Experts of a small language model: 96 experts in each of 15 layers.
Below are experts of layer 11 (counted from 0) of a mixture-of-experts language model. Rows are named router (the router's row for the expert), down (a neuron's output weights, with its number) and show model dimensions 0-255. Each number is 500 + 40 x the weight over its row's rms, rounded and kept within 0 to 999. Numbers have three digits each.
Before each expert's rows: a language model's description of what the expert responds to. This comes from a sample of Wikipedia text that the model never trained on.

# expert 55
It responds to: Surname pieces in lists. Early syllables of surnames in tables and rosters, especially ull in Muller, Mullally, Sullivan, plus table pipe separators.
router:448498508512489466452502467465423487568527501446463530482504512511504509503500435528562516511484493539480474530512464498532482427471465510512543486495532478569473453466543562477578486468441577553463555534445542479517534530547506526446494546529492524458467471552462500552463469550444544369532509535451548520526446436574445532503454492480498514428481517449550479529423471531462488486487558459504523394511452540509528410477556553528538531573521544457436533463548468514428524479526466524518496532524529478506477505522471515528524553417436488539516526489440547458497451439533554534554450530518497464452534539430500569511521512461535570520533573505489493524554454533463554463486558547479504464465502456417508576492502497515492504478568464461523552534526510400522492468460543
down0:482579490539475565437485527578474477490536516526461526471495532494518516553431470431509558530469451545476566491496491476485573593524473500510535450582517500537565512511501456442491468506542506397500469483484525446450425537434551422426526515597518488471535497535485487424526513547436494528470481550476511469445542491431557483462521510570480507485486432534503455522441492483528504460502540475556468494454527490546524483545503486460471543515572499493548460602516452419488463500543488510414481412473491516511508482508510488473530490449481452485479471485525534572484529499509470436567493519537523517513417446599510477500481556530532503483486493548508569479518518442531521510477470552601434488439517495496594513471444459510491536541451551501493519481493500527449565459507547

# expert 46
It responds to: Commas and digit endings. Clause-ending commas before and, which, or but, plus final digits of years and numbers, e.g. 2019, 49,178.
router:475505471441501441466529483461536504567515492531520464539521493583523506537563555477450499479559368517569450515552482463513516506540491526470561528498503513540516499528399485487552445519494436470440509492459455461500549580490493485523513515467529515533470543437497485479446568536435595484503510536467445490501495500454521540493564460497537523526514493411476579529537594498496510495557530457558537530540587462485471446505551478449490438524562464479478518459443483459498543484453530504490481493423472531500501500504451491535497496544579499568524519504540497575514436525437476469557499466455456503450480459415501528517476415502500465494487443488470519514507573563523514430524539476473424487409465490544436554529521465524489518454453512505538444474534509595539500471514550
down0:606460472511502458522474542477562498566488510461574511523512509499430470469546448571478498487523552575477448467527507561477523540586470536568514509482427532552400486474496483452492524543474543492517517574495448501481501485515501459527524495490510527459545528468465497503545469480463480464419502544471536474495479530517462418530457495452522549463505526520551439424490438526496544500463468465536524485518526512400506463569460484581475475477497496540465508547471517443455536443523473540507543552458553427517463492539586530436455540474551483503572478440484522565533497564428464500523489544523519439525509460503510517513504566475483490502459446510468535503464460450482475497495491552468404508449531531547371494489508534448495588492526550526490470499465557525537539462461597

# expert 4
It responds to: Closing quotes, sentence ends. Closing quotation marks and sentence-final punctuation, such as ", .", ). and paragraph-ending periods, often after titles or before a new section heading.
router:513518458452458430511539496441437499517603533572442498536524567538482560457509519523485543517526439483519455515510462459527506522535450476493544529510535453532479496600409451523501525420470472489501487594588478578558507465481469509546553541543513510465431486489566420529481461479482525419479506514489514522512532513572521468510514468555528551557529528447496525531478450459467540601476465488441570496547494449505485554547518515591558518597443497504522569529443523471502522443540532499450531457483501508505514491487486492464559531483488464497479529497517425462495481537432527510505531473475454531490446467391508470513460435473469521551458472496538422468497519518459515488543557510540559480459533471516542511532422494520550565543520518511459507494478507529482448429495442
down0:563487513482548550511491510503455532522528499520469486506546521497519480473524452480533487525519450487428449474430522530399462574526522526484547509587465486543453468457525520421499538509505527467478477452533555553486568580437486482560481440499473466503543434477524530488494471544537510501537485508539485408458503557473563495560464469493518513488486541449444476561530519494501522417446478505459486563519535467461528465519496472473499564498488467586452507520522489462544461497469498540496494524466475437518463477458534478441523525459505446525459498416512570570472564475466478510540461507543500472581477575508504521466538548565460515554506465530548538513494372534568436521538535549489482512456443537556537525499553405475519462555415477503566417493433529471508467571538480

# expert 2
It responds to: Latin-style word prefixes. Opening pieces of longer words such as con, mon, inter, non, pre, co, plus prepositions in, of, to and some periods.
router:464425531570501494431489523536479463497525468537479563458511554455522531463497539533531461475531463468416517579465421511470511495592643459522528556487487420551516567508499528475455439457517528469552536533504480505533484493506514510521554478430502561633574551475497525458474551538526502515486469475581517548506487530475514466525468483534504517501550502430508521429489447564451488511543516468427536492542512428478525502516506442476488467524503524479474446513443521469503557466469536553511545456505510469535532473500482547426491447502466533455530485514481486496553556592450534484514505397546537455457458539523494539467430576516476503531525517501396503512494556471444455540483556474512525566472543516474488503423464465512460483542498542503505485581500480474452508464499529
down0:422558491537460442494539514510515459470556508534530552489525446525448477552498494422444583566473575514559494499451526443477506480476492458434440491488525514516552487503495438479495501470477546466483549473532550465512441499456488516511482489557595459525463414451449544509531501433513556514463501537495475458474531510506525558499474534473525471474513530495555475562521513454546462550567526515557492473475537521548466466534518439459490436491451515516468468532503515425480445511474493454603531512512501511486465490509483468484452554490446517501494480566533457498484557476479542450459533541440530534502443422471477491538443438436475563580517484487583517464512548573610602536492468529507532484511504557483490440471419472510547437569542522505568553500492497510484521477557416

# expert 1
It responds to: Numerals, URLs, sentence openers. Digits after decimal points and percent figures in results tables, pieces of website addresses, plus sentence-opening words like After, According.
router:494537423493476517474524480506514474513560566550516511533470466531483570476446519517525566553502460531430514522522490503508447515482411466466506553470530424458513563560448398559458521480428461464551484508519519537572519467489445489433533495521486452537446466491511415526483398500506519509504508475465442509545427481539523561432547441500491558551515540487556484593510558516498505560452509578484507506544432518491486535497442485552619527512509464481506501542469498501486515466524481545461556497519499492475551510482515531552499440551451464489506507448526541436506524482530520562524491509503481541504470467442465550459466379487486443499454524567515497507528435497461551568536539516508551493528519475628495464523472482541546534497547444486477486457411472520469483470534477
down0:481454521557567585501577482469552539514538470544532472523488499499493561512461516541469546493543529462515527582470544570583491448445486478438502516506506497534448442526516411510447489491554477477430481521468555521461513585483472530542523481507588526464471550441575439473499450566429480473531558495450459486441430603507506485509521480547470570528515552472496500520527522542514523497501498450443541486441483517447478545462486502505489479520484573516587531452512461503457517513532446514454539391544484523530413462500483509440433459514513528516553407506453499446527492559497477522473504470528491425486516555623509458469571454496508516455507514545443459488523465524528479485472420470475531501525520516454485525486470496553517489423510525497513512548529510531481440448485462

# expert 36
It responds to: Personal first names. Given names of people, often after by, son of, or a heading, such as John, David, William, Robert.
router:538458541541552470447524544414521493460543487519441520487516419497470544483487489532506529516514529518480484489446487506601404437510572452491450519479470558595505526442485505535477464476581593543437562509479527552465485474463537512440474565484509490535482512496509522540489529545513463450534489530440511487546564509466538451503484519502559492529580502472431532515530568476437460520404508539466601525447406456519520530474500521565531458534572516503469528478554570480576489552535547482507442463556490587484483515494466485468486510521470531457553436434471420424469466485496541550513493405504492470454568531481509535501458458479514515540464456481498463474488490496516495538487456475516490477545478505452481581496506514588519466550532513514556477509532458508528464453468502
down2:430489529510516442537500534491477498425523495545480460448547540554556505504536509494491439483527621467484501491527477557523545514523508547448520510531564520569486487452522413493499596502559483461581558536487532493465492492463411503518519463504499462496484486530565434514488464547451482484491484498514535484496517583396460520576517484462455565538500559495587471465453512424534497518444435536545494569448463557626484476562502459485502462463517448531516512515527475466550498478485477492448416465529492545448520525502526506481453519500524466506498468459528541486476527527542538526506529551455508482593493517435422557468454547580510492419483494492509495489457511437493465510513515524532545497462572462519497524444442403529449494452513447510503519436497554514509483466519441

# expert 57
It responds to: Pronouns and clause starts. Words opening a clause after a comma or period, such as he, they, which, but, However, and the last piece of a surname before its verb.
router:523451547485494518441458512480533467544537474540550429418525521567496528375544553440569461530471570493567503491441509514527524471545480442465455455421562502416517510515437436498467487490523534567520524490428462446546544495510477532540553608395462524475431511518493541457546506505540512513564520532501436491455508482496447530486556543496479445469509484528516473499533530503525471521481537555488510526477528505472541497517515438561517482501499436550498471519442514511476512493550555600519527440497490527510510475514518476503459534517483482456572528519508485469592475409527566476492474489508509433599520501495470513537539476566493522550488465558456497541502518593484517517559500519513412436459443468500476555516570554494534504457470497511466463452459464536488500494480433
down1:536511620468496527414489475470539521515507492491559531476492463493468517514472572483482485490508470574450486485485460435525476460536494507552406541538512537510564537463518495477591445515564512531507496463449493493499496448519494468433478505496508464541563470505498528546443521527476528548568534466450506421513502474521460463558516502538536487552541495546461531583483478491421481438499489466445491460489409503434423592484543447543509502490524565440462471495508549527513498496557552423524546520606477514438453457488391468510498531466484488511468505485500529441477490557474577498497484491513550471482486546526499540508533568524559499511575427505483495478446608533467540430518496466444544511421546505466500495506470486451524436466541496592499549459496455507502472539486495

# expert 56
It responds to: Clause-linking function words. Conjunctions, relative pronouns and clause starters like that, which, how, when, where, these, especially after know or informs, in narrative prose.
router:498401550539546574458469560495490496523514473454508491446513549569503502393512497468559530477411505524478439453468534445497471466511475475453535562454540522429487514447528536485570501488483503556518553482462441433564474558435489541479529559445459514534456491587525543425533460496546469495547533502535418525550527522489445489430563568508557505544502489509490518478540481459473512502469511504493516497542509484485486534519495531545541503445439503509517498518513431468482454521529470527534439450496492432437504507507501472529493461529540455539538505479490514473604477482448516491479488470439477520563468552472509506588507528560530473522504448552501454567486523550467472520534578471486472454407432497510430567486548579483581459537470492506443472525511529575488498522569446
down2:547453580445553495472528486544546495437435499474474504480468558474534520439424513612476476515500477497486483487532485525578490561454503456560489468503561465560460494546467495524471462457527475499555485490472523511466456448544476567524452561547458457523463479498518489494437559456476549502478578546499453533472540520480452498516429507453532513553507454481466539529482536480549488488488511562508499521445572434459613500492519518467483448549521564542417468538548529490475454567455487449527483473484479526491485547479531438498459534493513471508450448428480546594499523535502506429512542556482487538460554446521439498473497438538550512504572456426472526501467467401545530564518511505489500477520527482442453527486499523464453592519541564435488547519499500508586495547459473

# expert 28
It responds to: Table cell separators. Spaces and pipe separators between cells of numeric tables like election results and sports standings, typically right before a number or sign.
router:476563442460450462529541485538569482460538563551504526487509442514454549462465556478516473524457488455521437489532519479462450437454447540451462468573471469504554592490478430476457502480532514525540470523565540519543543495538506486422590486546509507507461505560423504489491504508507563481578487428442455513535449477509543614473503548436510441458508454499498437529574589493555502534485486461529535489500472549520471458517493485493557520510462523481513449569577530543464436541452500486499504511562505509467539519470455522473561497480489514474491480494485480585570478543501457521510532589454473494478519444509461451533525549514493458494557538533512472537480435480436455523501504437497477461534487426535526464504560568484505514429544475452546464434476518496423519502554421
down2:478491462479536488506522521475480456515470482552538537449479491535547509501464441543527593477519487517471459481582501424525569486531445523542543500552465511520575524554479412463474465487489565530536464443505520526506483519527554492462504453479569513415469483502542509502463502486500490428477491464519484451434545513501564511515484446556489515475523501440526568517537457479456492540493482456527533471501491433490486452481477524513527469533568583451458486442500477607501494519511476484483456476451585448506451529570461448532529454448484564501529493486606600434543536455483417485527520496420554464568561451527510509486426487544459491487421498484459444563555514507463487494439475512505549477538492535466510570527569587484494468511544494476523451453584511575524468502522475

# expert 0
It responds to: Titles and quoted names. Words inside titles of songs, books, films and episodes, often after an opening quote, such as My, You, Love, Little.
router:533403528520467521450495474519455520532539485485487500480514512469508546445573490535550500474538547442476508504455486503560517450488576459496538473505544554501488468471509470503439431503549562550479476533456503514528409558436542533520476521387537588562538557511478513477483550542530516523499459511590473543525526446506492498525435512506494518542578493429543511423438482540516430501544442535497483428483561499480540595544467547469515535509479535500498463531452491440482531441498480568517544436536475453497460513502530436438452446484494583541520429523534488475556530510455467496459443446518479524488496496550551539468541581500421505480492505535480545503505533438463428517509517546530475598469561513437500484435467542493540465511472488480444444556543470487520479461489523
down2:540525428433474541534512507449494513550462504431528482427473518487494502502452506455495436443457549417512556521482500468530488424520551482538458501462546467484579505557496454532537472476420507487527498458401521416569599447439470457519476527508496530511509519508459514573531579567574473550505545428418523523447495508528553485509449516578501470525514540493540485521485488472517469536519537466522443439495460448519494470482471563502483561484544507461499556476423531564472460506490500480492511471493531482542490564453505548545527561482462527420444518484523472586505510412578533487526526552470547515529491495531495486439503475467471465559496467455530476607489554540494508498516493449512567550534517480454514481499530433526496501466505560557520456457536445478537541495424537

# expert 40
It responds to: Names and historical terms. Starts of proper names and history words: given names like William, Edward, and dynasty or independence after Chinese or national names.
router:475425517545534463470522512450558551542498487416404519423546451512400503473494484477469515537433476473518530531498509508495427525475590462483524457471500503484434534441481492551470527503533577515503522475465512547458498458467514475497541501486479533534557491531517526470573515542498503556495513533500534523504594466511471480521504464584584586486500493518471581499524440548527439438535504473521530503416509397503537471443591457552460412505538535464513498508500530495478495486518505466470510520453551597489523469420449569522450512431520554549500512524457459469564505548523548477523494477417523500500488467475519510511499545464425450484479556511499501491498539532521485507452525445497442518565497497521506558575476485520515498467471549520569453540572491410509504510467577
down1:589452489468474515524559515554520478533583419485469457553561471457521515580482524480476490503449486481480464471538485602523490502539499458498471480495439493538525493504527542433491503538470505598483470435451464461549430522460497557555527529605500470492563509548511495449527508546568460533486502520521571481568524554514477504509431449440520475517487423547488504488530486473479480513478512458529486491480571590478486503519538503421429526495473399455480561538472487495506502471523482522529504568529517477423537568512540517451430452425530564461452483533504497440441495485453505530553473459548511503513518492525494527478508562553403494506571501484563467546546489555437431521508463504483460490562485489487530462539485500438504522520406557432465492535459482504480481573507497

# expert 10
It responds to: Prepositions after verbs. Prepositions right after a verb or noun ending, mostly to, plus of, in, from, by, into, through, e.g. brought to, influenced by.
router:434456497598541580502530498522505507531520451469432490488478568481570550511415506552527477444516420492487463446449520502535530524532545461476481523533561552524582512492490524448509516458472474473549489551504480453572478537472485501490512501456506487595507476512517596521521451523437442505489513515545535486532542436464481507501485448455569458503542488576481568500488477507569521524512537446474460458517576452437444480525491526510511485484441501465470505474522482453456479516427520455490465512465544443460558424529521553518539489562501502472465521479428581541520498504499470546504490489470480496445463484508497511514509485547556424553487481538551531468455495486522473545468560527461532499464479468425434607499558575493554541507482540541432465526415463571457523461593502
down1:523557419505518487561509493421514514536534415489438507458508558520478493532542569524407531599475481477469445473532521484438549473505464484507519491490439508455521505480539582504520519604430534503495502499491539478490483566536480506581544398510497473468516491407503485519528431463479556513499462473546513478509486524519472504529522541450508474525468493444474497490456466541465545454556592460533415501489511474434498538472495514457489479448589462595469566479522491518439527448492445515530475507504538525469497519488544533471504509515473487609477559525486485505471493473462561570580489585519507550523523538484484450518460554489433479518477447434506431421545511513508484469557480495533553492524551519444459428433516480477547521483430469467468553550545524480536494478528522

# expert 21
It responds to: Adverbs and modifiers. Adverbs and modifiers after was or is, such as first, not, only, also, twice, once, and -ly endings like effectively.
router:459499477547504587483507503517447541460521418529548491472439507560486525448554552420420540481529487537525480502508522499523564518476516524474541465512462518510465504397558521437500501555449529543464489450505416484520555525379496458536507558452528475490500458541552541511503522526478508592472463547553552464501470511501510558491491544482500444551421435466471488473529499506513473482460477481532544535472512447512541436412562486566492547434559478491553515475569512525514543525468505478546514491436447409511448457516538482439535574541536479494511472566546522558495521488483525468484459485538483463504520520467565541482574518505508549504456501503493551488491473604515513495479498409494457480404481476523471524478539474432456472474453554483451466462447545547498493488580454
down0:501532453532529477552457472590483473540476559461502528615507592456426461484526441549464483511599463457418564503534628533497496559467520500455530476530441451455499494497488463437512503457554519463434445533553431431503475554501474513532514495510427553512520467643529531463469506466443456468489447531524569491465466479484506502518557496510470488552561492527491529519497521476476521533520476436557500493476518502527517503530445471455440471468531476473520456510509543519502488479526549474532533530559463514488476513557494506519477448527557515422529456441435454433488544441510535499519569456545489498484537472527521488568477498512527474573522481532490478534499501473461469534460516505524529487565526537526527473539483461598429499571450427491442515433486495468500446481486529

# expert 37
It responds to: Numbers and quantities. Numerals in dates, measurements, ages and scores, like up to 35 cm, age of 15, three months.
router:461520534472500468393508477540569557482474525495538480540430543558533459487554493515444573486538413475518455553466517527540515513451504544478526511529514445471501461426445506481526435532426433476492540461458467526454479509505452505524544470450569464536460521472511384550543570465461551604425510494469501459456490501551551512532564486551480472519535500480453498523495540511459565445520444495564493464539578532496472437444469532491467525517493411530459538465476484485491515515487488470511492504464513467555564487476411466509560539513465492568549534579524576568450456502441476498547488479495469492508434484489549600430504495508455477478462478495489514527483505471476549484557511478510439499440483496476480484449471500538516546494456466567482480605511523553534516517503548
down0:500510445514480482622471507477527506493584407418538544514500446500490456506471494482507454515490399566494411511509456507542519430442456511454467491568495456534517489546502492578489511480426522477460418457491489537507586489568505480499581489573551524466510520546504495416555506441497507548488591497536518524496544464554534438476491501454466493495475428511468518544538499472469532508510425517435557553576627497445563479523482514578516563546502482516508527483478473506527479551563464552536492504502431499444485529512482524478567507469520497553485497485498445418453459442457408431512482542541510485499550514556439475530482499543501486460432425527495528509448469544527534478484469538519525512541485464486490526528523483434468533550483515470505462498519507530477545522515501

# expert 39
It responds to: Tables, numbers, headings. Pipes, digits and year pieces such as 200 and 201 in sports tables and career lists, plus the first letters of headings.
router:562439456431467505531453499418422447535497489486528516494528475422516411575474509506434583525523458508499501542538549508532478510515511456523478486509552499479471486525428504484534522493511461558512435483497546546480461531481492476525466484571486459452555469478536503506460522518437514494467503541522569469502371454413477467482528479507453524566498573490516485460496470565458503460527469431458547499538522518586521442482428526492494465556415534466541511469535471568500487552514513513552549537480584442575454550511554420511597494519566496510505536479502490504468464490491525546489536535588452567521484435512452516490574434459461572523466546490507558473484506541451494438490468509520544514446517500511500437479476466517516520495428494461466437461521484507485532547562520
down2:488496522475476544489494451532527480487499529547479476396465416500449490557534495529465542453448525568487544501501359515460489539486482513539494491479495509553506446520478472471594511488489529489457446495523494509503428527533483453610509448499447531514465418513450499494436513504482506459437478559499413509505545566460452488469497553469509459482558547483548526502485526541494406495520531457534486509573483529524518501474565565472482525431463478421523519506454449543490538450593448561493491545527554553558501462439532500504473461451567486512488520542432523498534470551546457499501478563409480520480576476487497466549436470530445558481531578567524463516496542474505531593551520518494495498488478529532501585499471560522577493498480531523487462439482482506521459468529463

# expert 8
It responds to: Sentence-final punctuation, numbers. Periods ending sentences, closing parentheses and quote-punctuation, and digits and dashes inside scores, times, dates and table figures, as in a.e.t.
router:427525536459446510434458516488559504417520490522511544534411463509506549472455588505486508487513453441485447485459456539486539492516431483483511529510427484614430541509448496529482543482425550490542508533562468519442473526561418467476513536467507457497467490533547483481411448537485461502488515466551532485559538499531514556455517545614446471526467499523497554554508502506517472531470547494439539408539470482502465453563445474487508519520462489489461551508508508471526459446539514544502511458493536503545522487480542505496543529556506504508508508501491488529501497555544498459517478519489523555446468446461494537531522417492503493505432528487509536560561491471425514569526564486577606486494514471468502552494397430492484575541526500505472550566468545518483547461606533
down0:480490544460529559481539470486562522454549531496531504480490527436454535438468563496570474514555501471542502531517529550459516453517446527481565538539533542511503466513497463487529510530523526412459469551506456559489492559495487551485471479518484453470514515454548486538542494498551477545465518483528513473455415539578456490482469503474490515411486528531532498498463521525415551482485500487480463477536540451601550453590544425468489494475490498479444471403539503497560506533545475550441522521487481455553525608511515418407431567570497560473537468519454471504510510436501466447476522512500519552496451539523502541490478445506514502440469515522374532413539523478545517507544414534517506540512500537541514496508369461536497501466449531459489504503538486537507419514495480

# expert 49
It responds to: Determiners before nouns. Articles and possessive determiners like the, a, his, its, their, this, typically following of, for or in.
router:508467572488462488470556525508496413511482516428515458468516532556518494471546485513485497559516460507484520518486486526485480534476463391554584537441453509382533420435532491472543521498530498497509529507520477492473561541448462540546525489414465522624517539488534591437543525477560535469518506520501532587490526561456549497481499538493506486511518501547588459423510476536477464475560538425550490513518556490481546496471464452530477490495497480536468510547446523488501510479449452528465484538547455492533507506545472486536495452521517433530512469520430570478505512507523510444487461548464537485524515584505590496531490542569512450454463465498500527512488482607503464483480523544534397425508473493528485513490537445457507557439490437500437488583419551512510467452490514
down0:549528573553524476457544482398548476445461458546461543556508515381400467508562520474534462504495517550510544511508399487440480506507456514507543469446481542447500535427504518539499401524426489458462540504472481540450493459489489515497550510518570538483545486501436545577502488545485462482481553506501485522485465445487473534505481468459488454577436561532527498506514414478485372480491594491493538542537510478467492514560525509510505512444439472442519504459534583491510539561590495478500467555514568517462491499490514485519496532528499524501517467501485483558503492491483428520469517493499523558478530501556556495465489519541466515451480512535519403512583489533501566495543510450521484496435446529486560452518505460503515483505509518464480475596586532543484413471526513

# expert 50
It responds to: Narrative pronouns and objects. Possessives, pronouns and articles following verbs in plot and biography narration, such as his, her, by, shot a, with her father.
router:563428567528562548388446574485555484479489473491430484471519490530446503479510482474567539515377487540574490453409490468490466508556457495434537527427507557466530543463467569491489479525497577539529561458466532475569494484474481577526509606447539599556434509521513531428552499466542459551516480491520540505525538524423483473484491582513528437473531512484488471505490527453503457450446500500461483499510538496456526521529510534457493479513438451500449480457546544475526502576532501506488461496442526510555472485521504415489511499524461475470552520461476529527582485502415525492476490438498508526576512535473503479511484551520443444500510535483531471550464515546485514488530578486523527468469487570456453535501536526465566513568520475531442489513481496521561510458547455
down1:484578487542568528543466503528459488497509498525517583483486499541508507431470572490525489565530464481429412525546539488498503518479522463456456455521456558601501450561522457440489457430532534521549468414437509412522502481539472455533498553525523549485492565496417500555428437528521542462477525520454451471527496502519503486489544570470438435527529438495507458500562516513535540479522542554498506438546451480458544466478550485499495490530463488509573497444612491466474473483507473503475481370535481458527464486488546483489535475487550456484510516450511498477481468554478479487482467506461515450409500442502499485519464447545508566537519405471596513549506578482531489523468526543545535451531476477488554570498472473499480515519530456556515468571536458579495524487507472

# expert 3
It responds to: Sentence-ending periods. Full stops closing sentences, often before The, He, In, It; also )., .", ellipses, and periods inside web addresses.
router:472521499437510544490496595468550509484539559494507553502423554524460531429501548525506502501580493456500468525468427475441546475569490505545515549536456474544484533483490499577547462454477508451517427509481438462467419501518462443554529482489480529529474592432524425460504477561575423496507549448525507486532468489494477476459501520571488505486540491528459557472420598473420452538497556520457491530562495505525542493534511511473467525583526551556463454488498525447456533505512575546509472457510503480501501509513396463559506487576471529504547505520496466485447453553509472494503496470474514489419514485422486526478460451503509553456455517488444515512510571478456520540522500503539514474527542437482480547523396448486491557447538536474559504564476463564424545509523511
down0:547491480485498502504546495520511498540464551474545473452455530533546460536470482557462567480513498553478491440568461501527574480484492495522512511530493452533577518446502490456553494413491591532567421464470511510460505479526520478493415482521540384538532486504497479442486461548429494524473530557525359518463548572469491530518534442551451471484492489570543487455492442523533519482442503512549447520448463458591508520518441562500505495511516497482464480455454527532508592566483504544504491471478546489449427465518537565522496511526516509475478502531489547579519477451472486454515443432440536500516486520482482534479499530531479592467519507481511462541478519417505474565573537485471493465450475473458469607449549507510432441464519524556554485558513555505494442515458486

# expert 48
It responds to: Determiners before nouns. Articles and possessives before nouns, especially after prepositions or verbs in biographies, such as the, his, its, their, as in began his career.
router:504419533498504524459520518527478505494468490526528433425504568502557404468553447543487480536487428472558488475402471511479505533501465470468542500495450575451467453436512583445568522504501442486465544453492453493573522543428465528555486569442418498535505470451543526437533515433557462472474510445512469491495513595456482445465515479554484531506491545550601465501536518561504541518478460489548507531490566524481510423527473529532515543476453489543427470552509438531515463576515483431510437512501467481520493481477466478449538485533480441498564491482481524568524517472490460477467501573535488438601520569472506508527539522538442447465420449489501503512494459533461528463539498560488479516452484481534498495557512454524547535489424502524463519533440516537498450465542469
down2:506525466433490502474548465521483519492514484507531495487526566479522516539547498471514470496499499515551495528465582494439547451474458482472478479486464503492545552481596437430496499499566445506433458483542494481530519465501547502472519462453452451437483500411519503543452486350466507495475498539487476502511560491520451539520549540508510505468475482521476517565510488507449537491512478469454476528501530445568463485493492501527554455464520582557496499508469430547524511516518442492553505497535534514477498508491466582560530436517562536534553471496411520485468502465465482483466521569459461493453570426544463439557483587572530444463485509506523540581545528552571531555558530498577517441471505451500475513516518534566505478522555469497432486497390495399439502533418556

# expert 5
It responds to: Latin-style word-initial prefixes. Word-initial prefix pieces like co, con, mon, inter, non, pre, intro, plus prepositions in, of, for, to, e.g. coordination, monopoly.
router:477507522529536566510474516558433455456515515516566482557537540518549507506457528506556490480528422547463495561455466529488520550565623477522551554505562500525464567507519456515433434473467444500573538575489578490512455521504501473488545488514538469568583544511547527545453501502508519568447436475456529526507461493454550453503508503475518506469490528527461427467471440488488465534488486504450516528601460472487474467519486493483498512515504494525532461515439441481480569445400476538447479511452504565498524439502549566505514393419541508464498518484414503492490526577487523496536527483489498533554478547554472568510466525511484444595519406470490521493440538501487536518475431502475525530544534522508479478420493493518474457469459492463458473447436497562430471496491538
down0:533492500462544537520496446496563554526487488529534494541486448509521456465507511532510398489539453498501486566529524532501539503504454524586472501530483468485517557473451561491543454511532505486483476491528529393543516472523444510554524544484574534591498463499575507401503406472443459515487516457517492533482474503528536504495503508497464451506495485494555492453478511487540557511516553475485502471468487476514554445414565469519553522494473498481505452464536399557416490523436439528560484519511495437467488501480500552430537485479542549513498462534468533453478473443530455522526545506497520507523488489568545517512457532393621525555533485584573522437482456536479478550471502594491527514478457543492441468433469541422536542489412492514502494442426466504521525485444561

# expert 44
It responds to: D-initial word pieces. The letter d or D starting a word or word piece, often after prefixes, as in subdivided, now-defunct, dark, drop, plus ind, trad.
router:547464450585539570507504503534511541487497501433511518539471515486458426590540498458501505513544484565527477585483500542442543528493463577517530461463512582525422489493534448482464550504475471523485449491516506496478536469523486486489566531511409477480502542500417445482451443526556476497451491487505530473533498493474494496496558490490492534503476482463499525514503437534579490470481522441550429496492538453474499440469526499450428504424557435472480539524517519474491531538465481505494557544452537505501524482410544467469474470467601549510472524489387492486522463515507570481537551480455475496558499429567542445520578439517459415515554543476568592515460517528551515559464457484543515471497549504549497488534471418410497474483469515486572462459511491476563502509575522
down0:446496521476499533465501464507421471554459502513484482520529511498518531531565547486445533497503480536453534528493498560524516466468463542410544462453533468492488490523493511468604487507515477508518529514484434508458512554482511593509468511463561528564508485495440494507392484432480472484488476510543511466467476523510572528465546402490437505573470483437545458434497531471532545508536512523468495496550512592536462502478447451502480484416432498540457509494534476552502537447478451479521512506577510551532437461511419502540477486504508485592512434529520447583408457444498582511498539527485553488621484533457505493488497519606468531460571473532502441559562513529561553539457502435437496450487506476494495522485531480530487546552432497490530505501493545425502538473483539

# expert 38
It responds to: Mid-word fragments, short pieces. Single letters, digits and short fragments inside compounds and names, such as walk-off, stepdaughter, horse-drawn, robbers, heartfelt.
router:483518517465513488450456524435509477471483463497546538512435577495446376587490503463577521502471493532483546494467526588529517502520455553476522515464462516425468434404495475496483584467520542497489496588540504502453486463495467569455463572523549484576515530471417518498578451482541475560544527493478548454477493549517550530496587485529526481554540539419460480548502464469499428525463553447486462439533519550522507490404439493456466482473526411469427591490516532499555518532502464503496571502490534491528495474441505454501517510455472518561530465491468538463465498512478519536498521559489519501517478484522617458494571523517476422469531488495553496531453527558490468465443493516508525490493549495496441554417517450484505544532479522498501504494436489498564484456491521
down1:507575500514572556495484592531543459546495444436521513545500465528502536483541520490508522479482440485484461487562517508520498504530507513520492465551529521511477573491543572505492586481455453521489483429513506587521489572420474438504496514499385507473442480502516504456518600532500560438542381536453517507516466484559496475450497476456490517493508502482470511489458448542469503519453448520509551465502454472500469458524496501497531500453419556508496428556598469494477463523524534477466464436522466546583459455552528499455499474571499611461474463537451486518496471506512529476535506454549472507458436463498449490555509453475520425579535507525516493536431517509421448531495493412463574491542485466537504490562436551503541500491520573455539577490508522484504518552495478

# expert 7
It responds to: Quoted titles. Tokens inside or opening quoted or listed work titles, such as Old, My, You, Golden, plus quotation marks themselves.
router:498415572509439514492504432489550503497547475535465496495559549560455499482534475537530484490507538479504454511446459485530490521541499457453488469515495509543484466530472504528449414487479608454461482562574426482536436519481539491516490485456568509523542481567511433414454576534520529528521425515550537549543540510524472482529521515524503550512477508443493526403464462475493475506584464539494562436544575478443545598478400502561487548551490479450496546516482540427474522434454483479508503468519479501481505498528517520435484500450557511456510420480501510406508550544446435506520443441552515501447525523490513527480521513442488503524488493509546594519569582459528432484480472556507421552477478478476461514490449466456521533524521542506469493541524513467558521514466548
down2:467514516427509548495504509527556471515455507514554520549434499546547550488519475508502544471504517522490485468543459545451511490450462579463529453587536467512455472498522470494551565505506486445482521523494546476477522535491443428449507500447518528551533493493485452498496504477540512497467460500568479565536540508510516480496493458478472535560540461495510487501500461544440506422546494560530545519523546502312450497529482515553475505515460535515518438568450503461507424483577560435440522510572422444489458504520522473509495495524467520496508506524535512395477528449468481550465548511527501436468515515466414522489550532471475527531432602523425499451545461516515457503558467479514485537599532548498482528489515491458543487424521459412580587489476451514482460466531501

# expert 41
It responds to: He/She and Height. Sentence-initial pronouns He, She, We, he in sports biographies, and infobox labels like Height, Weight, Heavy metal genre.
router:490470430435420497542535569459490517491529520555580466519498505411434453507509520513481589459533477498549498503469510594450532486534471480524396573487442548473449443462528478476493530449549524537490525558528522543508433457493522503521511484495500580483506452495472555481562445493504509533524515489442486452477400484489448501439451551464514494519449480514477495468481509504519461533545461489492469399446424564527468461466458477466515501546487503523445511520555505507519472444503508460557612486499568459569519449484538446528525537512482538544575497455485482542452473520485531528520525484556476494505614491541565505540489516456567502459514438503541450572550504487479565457428524474565532510424519492498518526427485551472467516500521545479554518447481456479531440495514499
down1:479565500439544493419466463519493451465487507469512559458493522500462574497519459516503514557440479454536476484508461528472507517574498436527558503499496465443540494452514514536476569501521519509506444469511429510438462490559568461522468429474466497521455492488588496552514464515483545473526536486388438496463488469552527535473520509520530482474535527543481475497444489459483537483522459449533561479503465489520538458513557525474461536448603425514597530503564507530483498489452450502567442556523502474512515456492546476568570552428470549547490552594541591496472464511529509450557509568430514544508448452524575472506572520491453455410467493579494480508535493498518471426501538437513481503546531512469481485501498497454525519471540505491438467436460561482511492462573566